Experts of a small language model: 304 SwiGLU neurons an expert, a softmax router.
Below are experts of layer 5 (counted from 0) of a mixture-of-experts language model. Rows are named router (the router's row for the expert), gate (a neuron's input weights, with its number), up (a neuron's input weights, with its number), down (a neuron's output weights, with its number) and show model dimensions 192-255. Each number is 128 + 24 x the weight over its row's rms, rounded and kept within 0 to 255. Numbers have three digits each.
Before each expert's rows: "mostly gets" lists some tokens that are sent to it at least half of the time; "comes before" lists some tokens at least twice as common just after its tokens as in all text. This comes from a sample of Wikipedia text that the model never trained on. Tokens count by the router's weight.

# expert 3
mostly gets: " second", " km", " third", " mm", " million", " −"
comes before: " |", "0", "3", "5", "1", "4"
router:106127140117104088111108128113141076150079143120114173109127119105122181151147117152125110158119170129149114109189140157135111141127135180125141130143123122111112128124097113103111117104114102
gate0:113107122164134121077093094145159118157118158121124140151139137109121129131105122148107116145139128142117143127140110106105118147108120082177085141157131091108136151149127157123140109103094139
up0:102130127161166147155137097122106084129148113134149135142123135118145154096147159146126137128141124131134125144174166101115118140126139085139124127122106096112133167120114115147145075082106086
down0:132163137138114171112120132154137138090108169113154168163097132124142096144102128102121125132148083138120106140080115136120169089124098111118138172123145134115157179132110181171116154121138141
gate1:120128191090075145102132166123123132079142120134135161139148110131110157168112163092150165127114136102118126153150122099129120152117146087139143073141155142130132127148118111130122136106132143
up1:118120124120136149137151178119125124142135165087140116109083104140171134140141123129128133123111144117167112147134139116153097143131106108104099115150103085124109110123127082099129154125120137
down1:135140115129132107123134121168115126172169127154106042074139102121141094085084069129092183131163147177156134110123141175117131161135078129102116093089117177105095097115148129142161106114110134
gate2:155135106116118136137122087126113110131142137109108124129121112136118117081139136097179128134146110107157149105086142138103078139138162125137125120134116148124107147138112133115136065119138122
up2:119139131174128184130166166139147146125140079130096139154122142128104130148124116127118120106151132140151104155123143137144156146122138119143135162162127115115138133117097125127136171164143098
down2:138178150129111138123118079120086121179111108157109090146156141125138148118147124118198138149114110145131149112117130179143109117101076114098093120097106093120138127158133138143107087137130134
gate3:089082100150185129122143138111111188116183176092118127137143129177120141118150144106156125109106125094144135093096132134148144116087154136145126136106139135135122109103156102081120124132142148
up3:116098167142144133156143115138170089141157131141144122141087096065103096130122125159147139185141094165148092122115118101138118142126167109134139142130147161115109137131111142117137128140116152
down3:094106094153148162060121095139138075130182181105150115108147116131096149106115151127143094140099131164125092147129128132178089108143126126135171118123103112099134140160120127126134075113138188
gate4:123128121126149084108131137126147088097173124128151113128132111101118121133142121155146154127114120119137133149121121159162135114147072147098108147132121133131174128131084147102158159138160110
up4:149158134159139200144134152153148144084147154135168184148164113120113081104076129107125132098126102149078102138129094113125146143124090109128085166166160088124136138096139157131143132156148132
down4:132113115113085134098143194118130158143104110102165124133109136160162119102133169171100114140093145129117122123128114172131115128147114102112132111141122177127168121161112106149164121149147148
gate5:130130123069112135129102134125126091099144154119111123122137155157145148166113126125084129159130106132139137092130171118115140116104124080167127130114098126100140062161158132151145115138110099
up5:131145153109101140099107097145098152113097124133144159142101151127152131139120122153130130122088130135159111153134140144129155150131141118108139149125117104105133141196141141153118124130118095
down5:092119118156118071145086128133147108135159122098114149109168122144119140100147150098123131149121131111169128141119108125138132158152148113097093105078139065154149089137131137094115091115139105
gate6:137188131103092134149097115143133158079153143144119109126104139129138116086149130144093131128094137113056103114137136159151164123177167123141094100130137112051087135107127151157083088149155075
up6:154121134147119157122129114123132119166139149150153121102170106145147110123178139126131142125083111170085178125136096125165134161116112132141122145234138145150125149137128115108105114132167130
down6:104123120101138135086157158165081125113105159105146119120119081130119115121131112113139129120156098186154182125111164143135147119120144155142112160094128147154100146137089160154157099152132086
gate7:087121156118087097097170093122168145120164137159111114108154153142101154123153110154146087137139099149138132129109135129077129120148178192144115118140137153142114167103196119104113143141148125
up7:091114099132098115073151117136149144139131138109152132156157113094115161111151099149155127168130154153154148124101129134121125141088140145162141153135147123141103134126132130119147112145100144
down7:107125129131137101099151140164161122109081157135149140121119129143127114077139133129103108124102191115151147124122079116118121111133134156083113098129175109130122148149118157142074086156130099
gate8:155153142105120128150152140139124108089138139120112127122174118119140120133162134155136097098107130091135138180142142115131150148149115115104129120160099123153118110123094165160098133154174134
up8:132112135127129131136105145099122118086101141145157120138126115129139098141097118175121110076131150115127114147108141117109096124070121135143125104130116094075146100142099131096129118151090161
down8:137160113129118121101143161152132077122126125096132110138113113151120154138154145110147129118153154132164130139139106168170125145087121170162136086133138103148118127114135131132123108146109132
gate9:169162185128152116141100086155142110150128147151128126150129155119112136139086129165131132132079133122149116133120128092095136149126187139180118096112136094098146120097161123123096120141123130
up9:208104145171132163113139151119162128091158117144180157171105178108165121121103149114135117127139157102107128096128056172159144132098092090137102152108158123128100100092157124134127100133102100
down9:128121108135154131083146082173163128148167124128137109127159154167131111106140104121155147157148132093134112132156103137134158116116090123068095124138118126098147124113131136101121131109109129

# expert 4
mostly gets: "|", " ", " Ret", " Shu", " Yes", " Long"
comes before: "1", "2", "0", "9", "3", "8"
router:144129124118121141225148135164150090132150130114061021160152128122124109095118143081127127158138102159109173114111131132110093152110099128105135121166132120152115111144151151139101159116115126
gate0:076162117081129152146151109091123154107113167147124114113162166118118113084120169126124111103120093145111143161116143088178145095120131081139151156130141114150144177100128119164132096159113150
up0:107132121134165147141150134131075123163132102098130140172091177152169067129150114120139143113105107144128110150095121131092105115140121129160147137160136158125136133107123100149122183132133154
down0:135116114150130198118091171094157147139109096106122132154128116165087132124131081114133153101162104123094183130148131148119101117087091136137092137117108174147152100084131122074128166118139149
gate1:134144089118121119149129120096132134121120156099137120149150149142165085085128126135104170082173129099129132131129105103123173137129147106137119104129137158155131114059126116116104129095134085
up1:140124099124148133132102141187120132151152114120125130128168100115108138141161134135084077124136131127175172140104112150143138127111148098119149113123144077112171124141147122140108181118122161
down1:108164130128114157118148164066114162144137136119173139126139138149105117157136123122133130141161108117131120121113128143124090160137095145163120124167084136100105163141086124123147139123117113
gate2:147122125131115092092152149128174131099140129169146127132154156083111080126137133104094172116126105156168133123140104144141131147153125107149077145127100138144134137095106152144118138155101097
up2:135072153140140174109132129158100166157081092119129127169105160119116127087138111177143146130149085104125110151146097100052107101127120149108126165096162169118108136138097158082123116136142134
down2:148110132134135126131177145123108082122096194174110128138109170134166138113134178114126137169149122121159150129105118151105127162117152141154151126144121104124177163148135146124123132098130120
gate3:168120136131098088093093097131103145100121082109113147133149121104077157164110186124154112119119103101176145169128135093139121109123165133128132103140153172127101148092130125121136114124162180
up3:116156126120108168110123151108145101132145084130120160098137137169092126081114093113128131104154098103072121094139181125153159092122105144138101060117172126126142129103145174150135141120175160
down3:119159086129145149106146144126119134128175123146144135136126103106132124099147123146130138098146165080143128124118169127151106130137155091119131124157151134145110137117091153128121106152143139
gate4:104104096127117121129138138133087116134107184113124146116168144113158137181144149134136150170092107130168118130121123120177163090055094146124145118085165167131093136103084131100185120118174134
up4:131149157162126103144137124158139137100143116105128128162134124150152170145150112134117099114075137122116122160158128168161170124181101162138109126114106154140107128122171100114132140145130131
down4:139115154171124149131082126141142128082124099123138116156125088136147134156131174107123133120135174147156143167107094098138119114130124153102121154125128131117142159109144139115119117156095078
gate5:124135186133124126120125103132165127109109109149130128125161114139116180155128100150123135146107104156170133130149133118145104106143107103160110123126083166098112148184123180137121174141111143
up5:136115148143167115168109116154140124119137133097097123128169088077156153139118061124147110113108088125147105144118139131157140104160122076138127097111114132146131138147141155113110172132128133
down5:135155113199114139147157159172119067158127136130144122147105129150154137114173131119129112092151154132125130123106135157155141122157107158076119125125120142158129147078120097094141133119116161
gate6:112144132115143151124109158090114132121098105175134133127120126113125093089090163084108115140121079118130130111149121128163081110105123116155092143099127124142127114110106126173146131150113094
up6:153138114084130095135146150133102128127143129125141139080103140151165158071155161129085098129111158117125128116129187137142174121087124163151109146131126135102149058110127124168117079121103100
down6:141123150125132109062105129112106119144121170137115142092108110125133174127113129140071113131112143116096099095114110153156121132121140142172153135101120137127106118107132106146109142130129143
gate7:122113160122127149123142111106138131163108155107133127155158154126107140128127123130135118150078155118117133133109128117135079121129096095162126079116131163077123150148145135185154122142140138
up7:164077145140135147130141146140121104095122128109129143108115108133165113161145164153107138113125115094132138172154075093125109130119124116133111164121099088122167131151134152124173109134129110
down7:130091147118130141147152132184114107170098157110108120189138116159136141141070109152098126092104108137136138111091126149096122126133115123141116115107135091106134105122158139142143126118118173
gate8:103173143155081113089121112098124210143089094146128132151128159134129135122128145152102186120121107151130143135151154112121123111172126118109118114169126117104140171138103123099169113109146119
up8:113105101133147114123121142178127116128129142079160156118125096116076147135158103143161084153060137178125116135139155131111116091121155139133109131083115148110143092104130115139094099164132158
down8:138152156169105137121117105167146133119120119149126097157134118126089126136120108142127154155125078133137104101094149152128165146114130135139121111115080154132123133108130120130102105127145122
gate9:144146094174125096135092144072150148138123124137114121150139116149124155128138170132115167131100145134145150155094103133117174110150150133155118134150127082155167130101125140132147123155118151
up9:112155190139131130123135105128163109097123091153132093123130124062152134135124072126169088100097138138140139143131164094154102162057085137159120147169087116118081179161167096136092151106164132
down9:163128145159132129140175110125127113130127133152105108128118119125160105126172158157111125128149106125135164125101127134138089128157118147138150125157140129144043126143136098128105107166149110

# expert 2
mostly gets: " law", "ities", " development", " Army", " building", " School"
comes before: " of", ",", ".", "s", " and", " in"
router:127162142111157122104105155149122161167134146117130201162160155134114107131105111156157118102120157134110112159136101147101109140141129132142091143143093100137103127150120131132116119111143127
gate0:125131176087133141072141122121117090155145153132175130135146164146185132141142140170122164131136118115154114161161136122126153109133106139105136112119078158144124166121126134084093154103114130
up0:137183162131109162110136119123109136120161099087187113090104140152118091098118091131135156137112123132116103135146142119087157111125102124164124125101113129088147122121122137107151134148121137
down0:089119103110124167130126098153118148103187149134097121149137133103127160132114135107083096137104113112158147174096148148134100139143127173130111120145138120121095112102146181139110102098131093
gate1:129122095138141120135121091108122170145144131088120199148151180134179148122139141134139170109153124109067143148132105137101149135147097151110174082137108114125087123107184140129114092138155117
up1:129150100104143133159124092128118074103134151124136111080089058118107095109170094120160127087129112145097065107155193117153164116140151110142141182083146099104130142108107157162112123099134123
down1:098111093138126099107096137118134130150099163073116110120179147125126151091151127162162116095100119125163104103114116143123146118113148120157114170146134041142097102164133110090085138127120125
gate2:153141138089171145168143101146121132133110150191141137129129153093156145157135135117136136096156122140091086084113120131162121091132099121129111124164110150127146117120127115113134152155146132
up2:072117179170144112121153156151136104106079129091108099115105123125104077127107117139099188127170124180090100118096125133134108112152107103126098147168140101156131115117115130134089121081123101
down2:110147061119113087097115129135134094143149114142170095112121128089163160147142111127111122099199165130135179139134125109164108164140115165122172137128138158100154144101120132127108141143118146
gate3:125135125146119113066112150106113124137138156132107110101165119150147123151142105097115202138140080109110110124089132128151112143106091157118149124167122127135141149156077066126126170129124110
up3:155134082167168138112125154120121097143141143150142153148110105117128140132146140107176131139154135088145093119103106150156094154113112178121158098180158134185129114089137137142122136125127104
down3:136163092111136106087094116151094126103155114120110141093131122084163122129128065108152157108109126134150150141100149124190128110154108153138145133113115144109107126120136130150069110125139169
gate4:118131193079158165131143095096122114099135098183194120114123141133143171190112164107169163108137112138094132072088127170140161131070196122132166108123086133147122120139124108120119176117174147
up4:139082136144132120110081123130098110130135149069093156136141127152076115156183122114114097158125107132121141141130111120096123120138137150148110108150111101105129141105119142099133112100151114
down4:155093166123094154159132130106138167101088146176155120130153093086151151119117148125136119132150158141140092152108135142099114101118150071105135138149149113117135102160130103086107136151109102
gate5:147106132122120134173114178102188177099083159130098126131147181162110128124106112144116123096110173132165110124156106137109141126140125143148139137116122141131157094120139132127138088151128137
up5:114134095133161115119129104158116142119145124119101120122169128065136144123116107106154139129121098130120134143101166138131134122139105168069122141154081123114075135127129167126124151113092162
down5:092120163177121128107157146120145158177129136098195132103134143166092119134114109113149171129140160156127110082150095144117159117136126122166092129115121133129111097177115107129087118154115137
gate6:140139112166144152130085142130158164124107116130084128165118103167153167128097129144090094131116133096132100135108132147129157162197100079134129114120135124126019114117125133184123104154164096
up6:131111115141132146129128171120171122110107118089068112167134152145136138127091131152125087129123150147147120134097134133109167144135118148138108121124081113135025154129133123112141115141137116
down6:147131140119132135115124097100106151134116131147164126098131140112100122132151127125149183143161123118084148166155131109117100076095158118131105124137149109147183111092124097115123133111121143
gate7:057135164117144129150108088137149144117144100128157135116153107070135161109145154177121141132120127084140131103137182093109115131116170121115119129194124117083135156116113192134131150136136125
up7:121163145107080168172105102105102137124142127141150113161123130113126139149126123150145127128104161116146154099150158123127136150084101161144155113121131147101129189094106094123133151134137115
down7:150081115143087122121128132140101151152108132123090138105099104163117117146118093148099104119111149152121110124118088129140123099146129165138123147150104127158152092152085133139130071157077130
gate8:089130122121169111118094147130157134106091126144118150126106123084138142145119124135132132136116130126140101179103124153168158120146084118108127158184068103051112151109129138118132065073158106
up8:078158139146089107111104116071122113123131137128171106131144136145160121154108115134131142116100156127143176141139139106145083168161117098106115116133104125139165174152114124163137135081097130
down8:139109141109159112132167101126109106131132155093104124098131123099120108105128114107098108139120076145138080102081142147148128062102104118133120174131102123117105133151117131136119086127145119
gate9:126136113154110150090115124123155144136102101183116151099126140157132136100138123106173132117121143157107086181127125140121131092159121136132122130100115134173143097122156130167129126160135093
up9:122106174138150111084122157110130063129166088131125135126108117111133079204130115142188133150102148134121155138122138137136155123110098114109126128127066115138107160138095120134125137099134117
down9:110087104120106146128175141133135133126124149140122129107124132108118123155097120110091117106103112112132130092114146131157125118110116114104113167152160149139121108141128158149087123117143161